Below are experts of layer 5 (counted from 0) of a mixture-of-experts language model. Rows are named router (the router's row for the expert) and show model dimensions 0-95. Each number is 50 + 10 x the weight over its row's rms, rounded and kept within 0 to 99.
After each expert's rows: a language model's description of what the expert responds to. This comes from a sample of Wikipedia text that the model never trained on.

# expert 23
router:67 70 40 39 43 29 54 52 47 52 59 41 44 34 40 45 49 50 45 53 66 52 75 50 49 39 46 54 46 47 51 49 63 44 44 36 57 56 54 52 54 40 76 64 33 61 55 47 42 58 62 63 41 35 67 47 55 71 40 36 64 33 54 37 56 49 50 48 49 38 50 47 61 41 39 54 47 55 48 43 47 43 42 37 39 50 40 46 57 54 44 49 59 36 31 60
Description: Year digits in dates. Two-digit year endings after 19 or 20 in birth–death spans and seasons, such as (1877–1974) and 2007–, plus infobox words like Succeeded, Spouse.

# expert 56
router:62 49 40 45 35 46 39 34 48 45 65 35 61 52 58 47 55 61 58 67 48 51 52 50 53 45 55 35 64 50 25 41 60 55 49 33 57 70 64 50 65 48 43 50 67 52 45 59 53 76 46 56 61 48 51 39 50 64 41 39 62 45 54 52 42 46 60 54 49 44 50 32 44 38 59 36 50 46 44 58 38 39 44 46 43 57 45 49 35 46 66 71 45 31 57 45
Description: Infobox field colons. Colons after infobox field names and pipes separating table cells, as in Alma mater:, Coordinates:, Lens:, | Žalgiris.

# expert 57
router:56 68 41 53 59 37 55 47 59 66 53 44 46 59 54 30 54 43 54 54 38 63 62 35 59 51 63 40 42 59 54 33 43 44 49 34 46 48 58 46 47 55 57 55 28 53 37 47 53 68 40 50 30 29 45 36 55 62 35 38 47 61 45 42 53 59 39 53 52 50 62 48 52 57 51 67 44 54 48 50 71 35 33 48 45 61 61 51 65 46 53 45 65 32 39 50
Description: Sports competition records. Words in athlete career and results sections and tables, such as Championships, Olympic, medalist, Men's, at before games, Team, singles.

# expert 35
router:48 61 40 39 49 59 40 26 47 46 42 50 51 50 63 37 46 48 47 58 51 41 57 47 54 52 47 40 40 38 37 60 54 74 48 58 61 48 52 50 44 47 41 74 42 29 65 47 37 46 57 41 62 48 32 54 55 63 40 56 44 45 72 72 38 50 56 49 41 61 57 47 39 59 61 70 29 49 37 57 62 53 56 44 61 55 54 53 57 46 59 42 54 61 67 50
Description: Adjectives and suffixes. Adjectives and adjective-forming word endings before a noun in prose, such as political, foreign, religious, and pieces like -ical, -ic, -ative.

# expert 12
router:60 49 33 48 31 53 52 33 53 64 53 42 37 52 51 46 43 59 59 43 26 34 68 58 59 50 44 48 37 59 59 59 35 60 59 45 43 57 66 46 62 52 49 64 54 43 60 49 58 71 42 63 51 53 53 36 41 54 42 57 55 48 50 44 59 43 53 53 48 33 34 51 39 42 37 55 56 60 48 51 64 59 32 45 38 51 35 55 57 69 56 59 72 47 43 33
Description: Technical word stems. Word-initial fragments and single letters in scientific and technical terms, such as mole, vacc, nucle, plus punctuation in gene ontology and chemical-name lists.

# expert 55
router:49 51 60 61 40 47 62 46 51 32 34 41 55 46 33 50 63 52 48 44 52 54 48 75 50 64 70 46 51 37 46 80 53 61 50 45 45 56 50 52 46 63 32 47 44 51 60 51 55 45 51 67 70 55 46 55 49 48 38 43 47 36 65 49 57 41 34 39 48 42 44 59 42 33 58 55 48 38 51 46 54 40 35 36 48 50 27 47 48 65 45 62 45 49 43 28
Description: Numbers and non-Latin letters. Digits, decimal points and hyphens in ISBNs, page ranges, coordinates and tables, plus Greek, Cyrillic and Arabic letters.

# expert 6
router:46 48 49 50 65 64 52 62 62 62 32 54 52 65 68 51 52 54 37 55 49 46 60 59 55 55 58 56 53 36 49 56 59 43 42 37 49 63 38 40 45 42 31 64 48 48 43 57 65 44 46 56 58 59 38 37 43 44 35 50 38 52 47 60 62 63 63 33 40 49 58 67 62 70 53 43 50 54 72 43 48 71 41 59 67 52 66 63 51 55 56 54 61 35 45 53
Description: Capitalized title words. Capitalized words inside proper names and titles of organizations, works and songs, often after "the" or "of", such as National, Supreme, Green, You.

# expert 58
router:46 52 56 46 47 43 48 41 34 49 44 43 56 43 60 39 59 45 68 67 38 52 46 60 56 54 37 59 51 59 46 49 37 50 58 33 58 53 70 54 57 45 50 42 39 37 53 41 59 58 45 28 44 34 68 60 50 63 40 27 51 27 52 35 54 48 49 39 46 48 47 53 49 38 46 47 42 38 37 41 64 26 59 36 48 46 35 54 47 60 38 62 57 63 36 55
Description: Places and copula verbs. Country and place names closing locations, such as United States, France, California, plus was, is, located and coordinate digits.

# expert 26
router:46 61 46 53 34 44 23 41 46 36 62 39 40 43 34 40 36 59 48 60 61 60 63 61 48 32 48 50 52 57 57 42 68 47 46 43 48 63 50 66 58 53 70 61 41 27 65 60 42 53 44 50 29 59 55 39 63 65 45 35 60 34 58 57 42 45 57 48 35 44 42 46 54 45 52 41 53 51 46 44 51 41 39 45 48 48 61 56 59 59 53 39 66 50 47 52
Description: Parenthetical content end. Last word inside a parenthesis just before the closing bracket, e.g. (Kim Wilde album), (southern alignment), (disambiguation), aged, born.

# expert 40
router:69 70 55 45 49 44 47 39 69 33 44 43 63 44 44 49 40 51 46 59 32 75 54 43 30 60 47 41 57 48 40 38 51 61 49 43 66 66 54 47 62 39 33 74 38 44 48 47 67 61 46 62 41 49 64 47 54 60 41 50 56 53 54 52 48 39 34 56 60 44 35 48 50 49 31 35 62 54 39 30 53 42 45 46 59 58 55 49 52 57 46 56 45 47 53 51
Description: Article subject openings. Tokens around an article's title subject in its first sentence or short description, such as name endings, The, born, (, is.

# expert 34
router:48 34 48 45 44 51 50 46 44 73 32 54 33 46 66 56 46 65 63 51 64 52 40 52 37 33 55 64 64 37 53 40 43 43 48 41 64 55 36 57 42 49 42 56 55 50 70 44 35 42 42 41 42 57 40 54 44 61 48 57 54 48 29 44 46 33 57 66 46 63 66 39 59 45 50 52 37 35 54 48 47 55 56 47 60 52 65 37 47 61 60 42 40 52 27 50
Description: Proper name beginnings. First pieces of surnames, given names and place names in lists and addresses, such as Mc, Fitz, Whit, Bo(ise), Gu(ilford).

# expert 61
router:37 39 49 65 53 57 57 60 60 61 46 50 53 60 44 61 55 60 39 42 59 43 60 29 65 45 51 46 49 42 44 62 59 49 49 63 37 58 43 43 60 61 48 57 55 54 35 50 55 57 65 47 33 54 53 42 47 49 52 41 57 57 42 50 55 62 46 34 59 36 40 47 40 62 58 31 19 52 65 31 52 44 56 75 38 51 54 50 40 55 30 43 60 46 41 62
Description: Word stems before suffixes. Inner stems of Latin-derived words just before a suffix like -ed, -ation, -ing: separ, aff, gener, decre, dest.

# expert 36
router:63 57 39 45 49 32 52 48 35 45 59 41 77 43 38 41 43 61 72 51 30 52 56 66 52 68 59 37 54 38 42 58 59 55 52 42 48 70 58 59 59 43 45 59 34 49 66 52 49 54 47 60 43 52 52 51 54 50 47 46 48 41 54 46 53 41 23 53 47 44 55 51 43 41 37 60 45 46 42 37 55 36 41 25 43 63 43 48 46 68 59 54 36 47 48 54
Description: Infobox codes and digits. Digits and list-item ends in infobox fields and codes, such as Facility ID, area code, UNII, coordinates, plus band-member roles like vocals, drums.

# expert 13
router:55 39 37 37 51 40 43 32 43 43 41 25 55 57 36 58 55 57 39 63 46 69 48 73 50 58 48 44 49 48 46 29 50 55 44 46 41 54 58 38 70 44 55 49 40 57 55 57 42 65 48 55 48 41 61 49 54 61 54 42 54 55 41 53 45 60 39 42 36 41 69 48 54 51 33 49 70 48 37 45 73 33 62 36 58 60 53 41 44 63 48 52 51 66 55 46
Description: Opening brackets and quotes. Opening parentheses, brackets and quotation marks after names or nouns, starting asides like birth years, former names or clarifications.

# expert 49
router:44 54 55 42 37 69 48 53 48 61 33 43 80 49 49 32 63 38 56 45 54 50 41 62 56 41 59 70 36 33 71 67 55 68 47 31 32 64 53 50 42 38 60 59 47 57 48 52 56 45 38 52 43 44 52 41 46 56 41 38 58 41 58 62 72 66 53 32 53 49 51 57 52 62 46 53 55 39 39 52 49 60 44 53 53 54 46 51 44 55 41 58 51 48 47 37
Description: Institution name heads. Final nouns of organization and publication names, often in citations and tables: University, Museum, Committee, Press, Theatre.

# expert 29
router:40 51 51 59 58 28 59 44 58 62 72 47 41 37 57 52 49 65 58 29 43 49 38 48 63 68 39 47 45 63 45 39 55 42 36 79 61 54 39 62 41 55 47 53 46 40 39 50 54 34 51 48 62 38 42 36 56 57 38 60 59 51 49 37 40 53 41 67 52 50 60 38 47 41 38 60 37 54 62 55 47 66 48 64 49 46 58 43 69 45 51 59 44 47 45 50
Description: Given names in lists. First names or their first pieces starting a person's name in lists of people, casts and rosters, such as Chris, Paul, Michael, Kevin.

# expert 27
router:53 61 47 42 49 36 42 30 42 42 39 25 67 47 49 47 70 49 64 53 49 67 46 52 47 62 45 42 45 42 47 35 59 57 33 37 43 61 60 50 56 46 42 45 35 44 58 45 54 61 39 51 45 34 52 38 41 54 57 62 54 33 46 62 44 38 33 38 47 40 51 54 55 38 46 21 52 48 38 53 57 38 45 52 52 62 36 42 57 61 45 45 49 35 38 58
Description: Capital letter initials. Single capital letters or short uppercase abbreviations starting acronyms, initials and table codes, such as N/A, NEB, W in results, Lyndon B.

# expert 28
router:62 58 31 54 60 41 40 52 51 47 44 34 45 44 55 49 40 43 61 69 35 59 49 60 43 30 53 31 67 47 32 67 43 43 39 39 54 46 55 42 50 65 60 52 49 40 61 47 41 64 50 54 63 49 51 45 47 31 41 41 51 42 31 68 37 69 54 57 49 57 47 43 53 51 32 36 37 57 55 53 53 46 36 27 56 49 38 47 48 63 39 49 48 54 55 55
Description: Adjectives after articles. Modifiers right after the or a, especially nationality adjectives and decade digits, such as European, Turkish, same, the 1930s.

# expert 48
router:69 57 38 60 40 71 44 64 60 44 46 35 37 51 47 66 50 53 45 47 55 51 36 54 59 54 48 54 66 54 61 37 64 52 51 52 47 37 45 53 58 70 64 44 48 61 63 48 49 42 49 58 59 57 29 45 42 40 65 74 55 63 54 64 66 44 65 67 55 61 48 45 58 39 56 56 50 52 51 41 52 43 57 35 38 65 45 49 52 60 47 70 61 41 59 50
Description: Determiners. Articles and determiners starting a noun phrase after a preposition or verb, such as the, a, an, this, their, any.

# expert 3
router:33 54 51 43 46 59 37 42 52 56 31 55 66 34 54 44 52 32 47 52 41 48 46 44 51 46 50 70 45 41 65 40 48 51 42 45 50 50 62 38 47 29 45 55 43 42 53 30 61 53 46 62 40 57 45 60 37 48 28 49 58 39 63 58 69 69 68 52 49 53 51 58 72 72 55 51 70 49 56 51 49 53 42 68 59 37 56 52 49 54 52 48 54 47 39 61
Description: Institution name heads. Final nouns or word pieces that complete names of organizations and places, such as University, Railway, Museum, Airport, Committee, Street.

# expert 16
router:53 40 48 52 57 44 47 37 30 59 41 35 58 46 48 51 57 39 70 52 72 39 59 49 33 70 56 36 60 47 44 58 42 44 65 46 41 45 53 40 70 36 52 41 47 59 69 55 39 55 43 41 51 56 58 72 51 54 35 49 51 44 46 52 51 50 38 44 32 34 73 46 36 46 41 64 51 50 61 56 43 46 35 40 51 56 44 53 52 48 43 47 58 34 37 59
Description: Line ends in lists. Line breaks ending list items, table rows and bullet entries, e.g. after a name or closing parenthesis, plus adverb endings like -ly.

# expert 1
router:58 44 46 56 47 48 46 39 54 66 50 59 57 56 55 49 46 50 56 48 49 51 57 34 40 46 28 65 39 44 57 42 55 49 59 48 49 48 45 54 45 55 54 65 43 36 35 55 43 65 57 47 44 56 60 44 58 54 46 54 20 36 48 42 50 38 39 58 29 32 41 35 52 34 58 64 56 41 63 60 66 68 55 48 36 50 38 68 39 49 44 59 41 62 30 65
Description: Subject description nouns. Nouns naming what an article subject is, often right after a title heading or "a": footballer, politician, American, film, moth.

# expert 39
router:49 59 50 48 45 59 49 57 36 33 51 49 47 40 48 57 70 52 66 70 32 58 51 52 43 33 39 34 39 57 44 52 33 56 41 52 46 55 41 63 63 44 66 59 51 56 44 50 49 40 51 48 47 46 74 27 38 64 46 35 38 39 47 39 45 61 42 41 32 45 55 58 42 26 56 51 63 40 38 43 48 48 50 33 52 60 61 46 44 56 45 44 65 49 40 52
Description: Geographic location links. Prepositions, commas and words introducing places or countries, such as in, across, throughout, southern, United, and Representing before a country in medal records.

# expert 51
router:56 62 47 35 58 35 54 59 66 55 51 39 40 54 36 48 42 56 63 34 40 64 68 51 46 68 54 57 57 52 61 49 50 49 50 50 32 63 40 43 64 56 49 37 42 47 65 26 68 65 36 36 55 35 51 35 53 66 37 43 63 41 55 43 45 59 45 48 41 47 53 64 46 50 53 36 59 67 36 51 56 40 47 40 44 59 44 38 58 52 51 68 57 52 49 46
Description: Table cells and headers. Blank spaces, numbers and column headers inside wiki tables of episodes, elections and sports, such as Title, Candidate, Votes, Succeeded, Sheet.

# expert 52
router:61 46 38 30 50 60 42 41 42 51 37 61 51 61 65 39 40 44 55 40 68 54 42 55 50 51 50 76 38 51 64 46 45 66 58 56 41 26 61 49 57 51 51 66 52 39 46 65 49 45 52 71 51 52 44 48 37 54 62 72 44 49 62 43 61 51 58 55 57 55 43 69 36 55 71 72 52 48 54 50 41 56 50 48 50 53 67 52 37 51 44 59 39 51 43 51
Description: Abstract noun endings. Common and abstract nouns ending a noun phrase, often before a comma or period, such as architecture, paganism, energy, society, group.

# expert 41
router:49 50 44 48 33 47 38 60 60 41 61 38 51 46 44 57 48 67 44 54 61 58 68 46 60 58 47 40 52 70 54 55 23 46 34 43 63 40 40 50 54 51 50 50 59 58 67 67 45 31 47 49 37 31 54 46 45 39 64 68 40 49 70 66 39 64 55 53 51 61 51 48 55 47 41 46 47 48 37 40 54 49 58 64 50 51 37 50 60 46 67 60 57 32 44 57
Description: Prepositions after verbs. Prepositions that a preceding verb or adjective calls for in narrative prose, such as convicted of, threatened with, result in, plus sentence-opening After, Despite.

# expert 50
router:58 59 49 68 41 69 35 37 39 44 54 50 65 42 49 56 39 55 56 39 57 51 65 49 39 45 49 52 49 47 64 38 63 55 65 52 47 66 59 41 50 45 42 47 39 50 48 46 42 53 65 49 46 28 37 44 61 45 29 47 58 53 47 52 46 40 32 62 44 28 66 59 51 49 42 61 39 61 64 56 40 57 63 32 40 59 53 51 47 47 31 56 54 71 39 52
Description: Roles and job titles. Nouns naming a person's office or occupation, often after a or the: President, Minister, director, writer, coach, member.

# expert 9
router:43 51 57 53 54 37 64 31 59 40 42 44 50 58 41 60 55 28 69 65 38 53 57 51 39 65 41 48 49 54 41 54 58 33 59 39 47 45 34 49 53 36 55 56 42 49 42 60 55 58 57 49 50 52 64 56 65 60 42 64 62 68 48 44 48 44 51 62 36 51 49 50 48 54 48 52 50 54 46 58 48 39 36 52 55 82 49 31 60 69 49 56 29 60 35 39
Description: Coordinating conjunctions. Conjunctions and linking words between clauses or phrases, mostly and, also but, or, while, then, plus separators like semicolons, °, |.

# expert 7
router:46 52 55 46 52 35 61 31 52 39 44 39 51 49 41 53 55 30 70 66 35 49 54 50 39 64 40 47 50 53 47 53 55 31 63 35 44 45 35 52 55 32 54 52 44 46 44 66 55 56 55 48 51 48 62 53 66 60 40 62 64 66 51 43 51 41 51 62 39 51 46 43 46 57 47 51 48 50 45 52 49 43 30 51 55 78 54 33 59 71 47 57 30 64 34 47
Description: Clause-joining conjunctions. Conjunctions and connectives linking clauses or list items, mostly "and", also but, or, while, although, however, plus sentence-initial He.

# expert 8
router:44 53 36 47 33 68 56 49 50 62 49 57 39 47 67 39 49 60 48 37 45 46 58 53 53 53 63 55 52 48 48 47 54 52 70 70 55 24 55 35 69 67 43 58 49 60 45 55 38 52 49 49 55 48 42 47 42 42 48 41 61 54 43 38 60 42 58 67 51 41 59 68 28 32 62 68 34 48 54 43 52 55 61 75 52 44 65 57 48 44 53 56 44 47 45 57
Description: Initial word pieces. First short piece of a longer split word, often in biology, medicine or technical text, like cor(als), gal(axies), vent(ricular).

# expert 45
router:63 51 54 48 53 40 55 49 50 28 59 35 58 54 53 32 53 33 60 51 44 53 55 52 59 66 34 63 35 64 59 49 61 63 39 53 59 55 64 42 61 66 57 41 61 57 44 49 64 47 57 45 44 56 48 59 52 54 50 36 68 29 42 39 50 58 48 44 34 71 46 53 69 55 51 58 50 49 57 34 58 46 52 44 53 60 28 64 47 44 32 36 56 50 40 58
Description: Auxiliary and copular verbs. Forms of be and have and related auxiliaries right after a subject, such as was, is, were, had, been, became.

# expert 20
router:46 48 30 62 60 35 36 48 51 53 63 38 53 65 34 42 56 49 54 33 59 53 65 47 47 56 62 32 57 65 43 49 57 48 34 51 65 45 40 46 65 60 46 54 35 56 51 22 49 52 42 52 36 44 51 42 44 57 63 57 50 42 41 43 46 50 36 48 52 40 35 59 51 42 32 60 67 55 50 37 56 35 53 53 38 59 50 65 59 57 54 35 53 62 35 43
Description: LaTeX and math markup. Backslashes, braces and command pieces inside LaTeX math such as \mathrm, \varphi, \Vert; also some stray table and word pieces.

# expert 5
router:66 69 44 69 55 35 39 59 65 57 29 41 52 52 46 40 50 34 55 50 60 39 64 57 57 45 59 46 45 57 45 55 64 48 55 49 66 62 59 44 47 47 51 58 51 43 41 60 55 49 40 29 58 43 60 56 36 63 56 50 47 65 52 55 73 52 59 37 57 52 46 50 34 54 44 37 35 39 51 49 37 49 53 25 40 56 49 46 57 44 38 32 34 51 39 52
Description: Quoted speech, direct address. Tokens inside quotation marks and conversational text, especially first and second person pronouns and contractions, such as We, You, 're, 't, I.

# expert 59
router:57 63 52 51 34 39 46 35 48 29 28 44 38 48 77 44 50 42 46 36 60 45 45 66 42 67 51 60 47 34 48 48 37 48 35 39 53 35 69 47 63 50 30 56 47 42 47 33 61 61 46 56 57 53 42 52 62 40 48 45 59 43 58 44 66 58 55 53 51 52 38 56 48 37 50 40 54 46 37 65 52 40 35 45 56 36 48 42 41 61 60 57 61 43 47 46
Description: Codes and model names. Capital letters and digits forming model designations, abbreviations and codes for aircraft, engines, roads and weapons, such as B7L, SR 9B, RA, MC.

# expert 10
router:52 57 35 47 53 30 45 43 67 54 44 46 64 49 52 47 63 66 46 42 38 64 40 57 55 48 53 34 50 68 46 46 50 48 58 41 64 58 53 55 53 46 63 54 51 45 64 31 47 73 50 59 43 47 72 48 57 57 35 46 60 48 59 57 47 64 41 53 33 57 51 56 38 41 41 38 59 43 55 45 51 42 55 34 30 73 39 57 68 39 64 59 42 43 45 43
Description: French name particles. Romance and Germanic particles inside personal and place names or foreign phrases, such as de, la, des, du, von, en.

# expert 43
router:43 57 52 43 36 51 46 54 54 33 44 31 37 49 54 57 61 47 49 44 59 67 61 52 65 51 62 50 55 40 41 37 49 61 50 43 54 64 52 67 45 69 36 43 38 65 65 58 43 58 63 44 51 59 61 54 38 53 55 58 61 65 60 38 49 79 46 65 40 45 48 45 40 51 50 67 43 47 35 49 66 71 49 38 34 59 40 59 44 59 55 41 52 42 47 54
Description: Determiners and possessives. Articles and possessive words before a noun: the, his, her, their, its, possessive 's, often followed by own or first.

# expert 54
router:33 54 44 69 53 50 58 54 50 42 60 46 49 69 52 44 47 46 43 43 46 58 47 46 51 46 44 64 25 65 34 41 47 64 50 65 50 46 48 32 59 44 40 50 42 23 64 60 60 38 35 72 41 32 49 40 38 46 59 45 51 57 50 37 39 62 36 58 42 64 38 30 50 59 41 57 45 54 51 56 41 35 47 49 42 58 43 57 54 50 64 47 50 35 49 56
Description: Foreign-name word pieces. Mid-word pieces and diacritic letters in Slavic, Turkish, Nordic and other non-English names, such as ö, š, ğ, ı, -ak, -ová.

# expert 25
router:39 43 46 58 37 30 39 43 43 42 47 45 48 33 47 49 36 39 59 29 59 56 56 59 31 38 37 36 56 71 51 30 43 46 28 43 51 55 49 52 51 39 24 54 44 55 40 52 50 39 33 33 47 48 56 44 54 40 37 61 36 48 43 42 49 44 49 58 55 61 56 49 49 32 38 48 69 59 49 39 61 43 56 52 47 63 44 67 51 55 44 53 44 45 42 54
Description: Infinitive to and modals. Infinitive "to" after a verb or noun phrase, modal verbs and object pronouns in narrative: to develop, could, would, him.

# expert 37
router:49 45 47 48 48 49 44 73 53 60 39 48 59 50 58 51 50 60 54 54 66 49 37 29 48 33 59 69 46 54 37 40 40 38 38 49 54 41 52 51 51 57 49 49 62 43 53 51 55 23 36 48 42 68 48 57 51 53 51 38 50 57 50 33 43 45 50 58 37 62 60 54 62 47 46 55 33 43 59 38 40 41 57 54 69 50 79 41 30 72 49 44 57 58 45 49
Description: English-style place name pieces. Pieces of British, American or Australian town and surname names, often in lists or tables: -ton, -ley, -ford, Richmond, Oak.

# expert 15
router:52 50 51 45 42 42 37 53 40 46 51 47 43 55 42 34 55 47 51 31 37 57 44 60 29 46 62 40 49 57 53 45 56 48 68 44 52 53 65 48 47 32 55 58 57 43 67 45 44 69 60 42 45 50 75 32 53 49 29 50 41 52 36 45 58 44 49 51 71 79 56 48 32 42 43 59 54 52 49 41 38 64 51 49 54 53 64 50 58 63 37 52 48 54 59 68
Description: Plural people subjects. Plural nouns and pronouns naming groups of people or things as sentence subjects, such as they, students, members, players, teams, neurons.

# expert 21
router:43 67 35 59 56 45 58 40 58 61 46 44 49 31 33 67 55 47 64 48 55 65 53 52 54 74 35 50 67 51 45 42 49 39 48 53 47 61 75 59 54 47 57 44 53 44 66 56 34 53 51 53 41 40 57 39 53 37 50 52 52 29 59 47 64 54 48 33 49 52 42 73 47 50 50 62 60 53 53 43 50 44 32 66 48 67 45 53 33 57 54 44 40 44 60 55
Description: East Asian name pieces. Fragments of romanized Chinese, Korean and Japanese names and raw bytes of CJK or Thai script, such as Y-ong, Chen Yu-hsuan, Jin, Hong.

# expert 22
router:35 51 47 47 44 42 39 47 63 59 64 47 53 63 45 49 58 59 60 30 40 47 58 27 60 58 61 67 51 67 57 46 65 60 43 27 41 43 50 39 31 46 63 56 36 44 50 34 55 57 40 44 39 38 53 31 45 68 46 37 51 53 57 51 42 50 62 32 49 57 60 48 56 44 59 40 60 40 50 51 61 55 42 40 42 61 53 37 53 57 56 42 44 53 35 32
Description: Table header labels. Column headers and labels in sports, election and chart tables, such as Pts, Votes, Total, Result, Apps, %.

# expert 33
router:35 58 37 40 62 63 36 42 58 59 45 50 44 35 62 38 55 52 47 52 55 41 56 48 58 41 39 36 50 54 47 58 53 64 38 48 49 29 37 34 43 55 60 74 41 52 62 43 44 33 50 56 48 60 30 63 48 66 54 60 44 51 60 64 46 55 53 55 44 50 63 52 38 56 58 70 56 37 38 65 57 34 39 57 45 45 54 45 60 48 40 55 39 44 66 69
Description: Descriptive adjectives. Adjectives and adjective stems before nouns in expository prose, such as various, social, economic, natural, physical, often followed by -ism or -ly.

# expert 44
router:61 66 45 46 45 46 46 66 52 49 37 48 57 46 42 38 48 49 48 48 50 49 51 61 50 40 43 59 57 57 51 47 35 51 48 62 33 80 64 43 57 41 57 34 62 52 56 49 36 60 49 44 55 42 59 41 42 72 43 69 65 42 40 42 56 66 46 51 62 41 41 56 47 48 38 60 49 61 37 51 71 41 38 43 46 46 39 67 67 52 56 66 67 47 45 64
Description: Space before years. A lone space token before a year or number, mostly after in or a table pipe, as in in 1993, | 2014.

# expert 2
router:38 62 28 48 49 54 44 59 53 43 48 46 60 45 55 55 78 53 40 66 43 43 57 70 46 42 58 44 51 60 40 55 49 60 47 43 46 68 41 47 66 41 47 44 44 69 54 69 55 42 63 54 46 42 63 38 48 63 32 52 54 38 55 37 61 47 31 69 40 49 47 58 32 49 61 45 75 43 50 52 48 61 56 39 49 59 57 38 55 50 43 40 52 43 42 49
Description: Place-name connectors. Prepositions and commas linking institutions or places to named locations, like Archdiocese of, State of, Rockledge, Florida, near, de.

# expert 42
router:74 61 55 43 47 50 43 47 53 52 30 37 38 57 55 51 70 61 45 51 23 60 49 56 60 53 61 52 53 49 46 46 61 53 61 35 60 49 66 60 57 46 45 63 48 52 48 56 39 42 55 57 33 37 52 39 63 60 52 52 50 47 62 40 51 43 37 33 47 55 70 39 53 64 51 58 47 45 28 34 44 32 54 44 38 45 44 50 61 59 52 56 39 42 55 28
Description: Units and quantities. Measurement units and digits after numbers, such as m, km, mm, meters, million, g, plus opening quotation marks.

# expert 63
router:53 52 47 43 57 41 25 48 45 65 54 53 51 52 60 34 65 50 52 54 40 46 49 48 36 40 59 34 51 54 55 31 39 55 50 32 52 62 78 49 53 51 56 46 64 43 38 44 38 56 57 52 48 37 58 49 49 49 46 45 64 53 45 48 59 36 70 59 28 43 47 46 53 30 49 48 40 68 33 21 49 44 47 48 57 59 52 56 47 63 61 66 43 47 49 46
Description: Lowercase word beginnings. Initial lowercase letters or consonant clusters starting a common noun split into pieces, such as f-ishery, h-awk, fl, sh, qu-arters.

# expert 19
router:52 53 47 41 37 56 42 31 24 51 25 48 53 49 52 42 55 44 56 43 40 54 40 62 38 59 46 43 63 61 48 52 49 52 45 49 53 50 66 68 49 30 56 58 50 33 53 40 45 53 46 52 49 44 41 53 40 43 37 51 48 44 61 46 54 73 45 57 48 66 51 27 71 42 48 40 61 61 55 39 60 59 38 53 54 47 33 64 59 46 42 71 46 53 54 68
Description: Institutions as agents. Nouns for governments, courts, media and officials, often after "by the" or a nationality: government, authorities, critics, Supreme Court.

# expert 32
router:44 51 41 57 41 52 54 38 52 55 62 52 65 46 46 58 55 66 65 63 46 59 58 54 53 64 53 45 38 60 42 53 68 55 44 32 43 55 67 35 71 46 50 42 39 51 51 58 55 64 47 56 53 63 52 49 56 65 36 38 48 49 43 47 56 51 40 55 35 59 56 49 38 33 27 23 57 74 34 61 54 34 56 54 44 62 56 37 51 41 56 53 43 41 49 45
Description: Taxonomy and list structure. Taxonomic rank words and infobox punctuation in species articles, like family Terapontidae, order Gadiformes, Genus:, Species:, list hyphens.

# expert 4
router:58 61 38 49 45 31 38 40 52 45 43 26 60 53 38 41 55 54 60 57 36 65 65 51 41 59 45 34 58 52 44 46 51 59 44 32 56 66 56 43 64 45 59 63 34 44 63 54 44 64 41 51 40 40 64 47 48 65 39 34 57 39 47 47 55 45 41 47 35 45 54 45 54 37 35 48 57 57 34 39 61 37 49 32 41 73 38 41 58 57 47 52 51 48 40 50
Description: Table cells, word middles. Digits and cells in pipe tables, list indentation, and mid-word pieces of long or foreign words, such as hem-or-rhage, univer-z-ita, effect-iveness.

# expert 31
router:50 48 32 47 47 56 36 58 55 62 38 53 61 43 53 50 40 40 61 49 36 46 40 53 37 21 43 70 45 63 33 55 36 51 55 43 40 52 71 37 47 45 47 50 53 27 55 55 50 60 36 62 44 55 53 54 50 26 58 45 52 59 59 39 33 64 63 46 53 56 51 56 62 53 32 39 35 48 59 55 40 39 51 56 60 45 48 58 29 50 48 47 58 48 60 53
Description: Place names and endings. Geographic nouns and final pieces of place names in location text: city, County, River, Township, -abad, -orf.

# expert 53
router:46 59 60 53 44 36 42 46 62 43 29 30 55 41 38 58 63 59 60 49 37 58 64 58 63 57 62 46 55 42 40 41 45 41 44 26 46 69 43 55 39 56 53 55 33 63 77 57 57 52 54 37 52 57 61 54 41 56 52 48 69 55 59 47 45 69 45 62 44 38 52 41 38 44 52 60 46 58 47 58 62 59 39 37 30 49 41 59 49 50 50 42 56 51 61 55
Description: Possessives and determiners. Possessive 's and possessive pronouns before a noun, such as the company's, his, their, its, whose, often followed by own, first, career.

# expert 0
router:48 65 47 53 42 40 47 52 48 52 49 37 58 46 45 45 52 29 53 69 27 53 50 39 53 42 54 42 52 49 54 36 44 65 48 40 72 61 67 32 62 60 51 68 34 46 67 50 57 54 53 42 39 41 56 37 40 57 43 54 58 38 35 54 52 41 50 29 38 47 67 37 51 47 37 40 64 65 44 41 61 47 50 40 43 57 39 43 61 59 46 38 38 59 41 51
Description: Article and section openings. Boundaries starting a new article or section, such as paragraph breaks after a title or lead, heading ends, "born", and clause openers like While, Since.

# expert 46
router:57 59 41 48 43 32 39 39 52 46 44 25 60 53 36 39 54 54 61 54 36 64 62 53 43 58 44 33 58 54 46 48 51 59 44 30 54 67 58 43 65 46 59 63 36 45 64 55 44 65 42 48 39 42 63 46 49 63 39 33 57 40 46 47 53 47 37 47 34 43 55 44 52 38 36 48 56 58 33 41 62 36 48 32 42 73 39 43 58 58 48 52 51 48 44 51
Description: Words before prepositions. Verbs and words that take a following preposition, such as due, replaced, covered, favour, plus some table separators and commas.

# expert 18
router:45 54 43 53 47 52 46 48 45 71 52 37 45 47 41 45 36 61 38 53 57 35 54 43 40 61 48 57 50 63 53 69 47 48 44 35 49 69 41 59 40 38 50 68 36 58 60 45 55 56 40 45 46 38 40 56 59 51 35 50 24 53 53 61 58 42 43 37 42 33 48 40 46 60 64 42 61 64 68 65 64 46 56 46 39 60 60 57 40 43 73 50 63 39 42 57
Description: Offices, ranks, ordinals. Ordinals and office words before a title or noun, such as Chief, Vice, Prime, elected, appointed, fifth, "13th", mostly in political biographies.

# expert 24
router:27 61 55 36 45 34 44 46 52 50 72 46 52 59 48 56 40 47 60 66 56 49 58 56 62 61 56 49 41 55 57 47 54 56 43 40 42 50 33 24 49 53 69 43 40 38 64 40 55 57 47 40 34 35 59 42 44 68 56 44 30 42 42 61 56 60 57 48 46 53 45 54 44 62 38 62 48 57 55 45 60 34 35 41 32 70 51 35 53 52 50 50 42 46 58 52
Description: Section headings, table headers. Words inside section headings and infobox or table labels, such as Development, Early life, Personal, Career, See also, Votes, plus years in table rows.

# expert 17
router:52 59 40 22 54 44 47 35 62 45 56 31 43 58 53 37 55 51 65 42 30 66 58 49 43 69 55 36 51 53 38 39 54 57 46 32 43 37 55 42 45 56 42 60 62 55 57 50 54 46 39 43 43 49 61 43 39 66 47 38 57 57 50 48 44 37 37 40 52 47 64 45 63 37 50 47 47 64 64 39 64 47 40 39 48 76 39 45 51 61 50 51 63 53 65 42
Description: Numbers in results tables. Digits and blank cells in election, sports and results tables, such as vote totals, percentages and scores, plus header words like Candidate, Score, Turnout.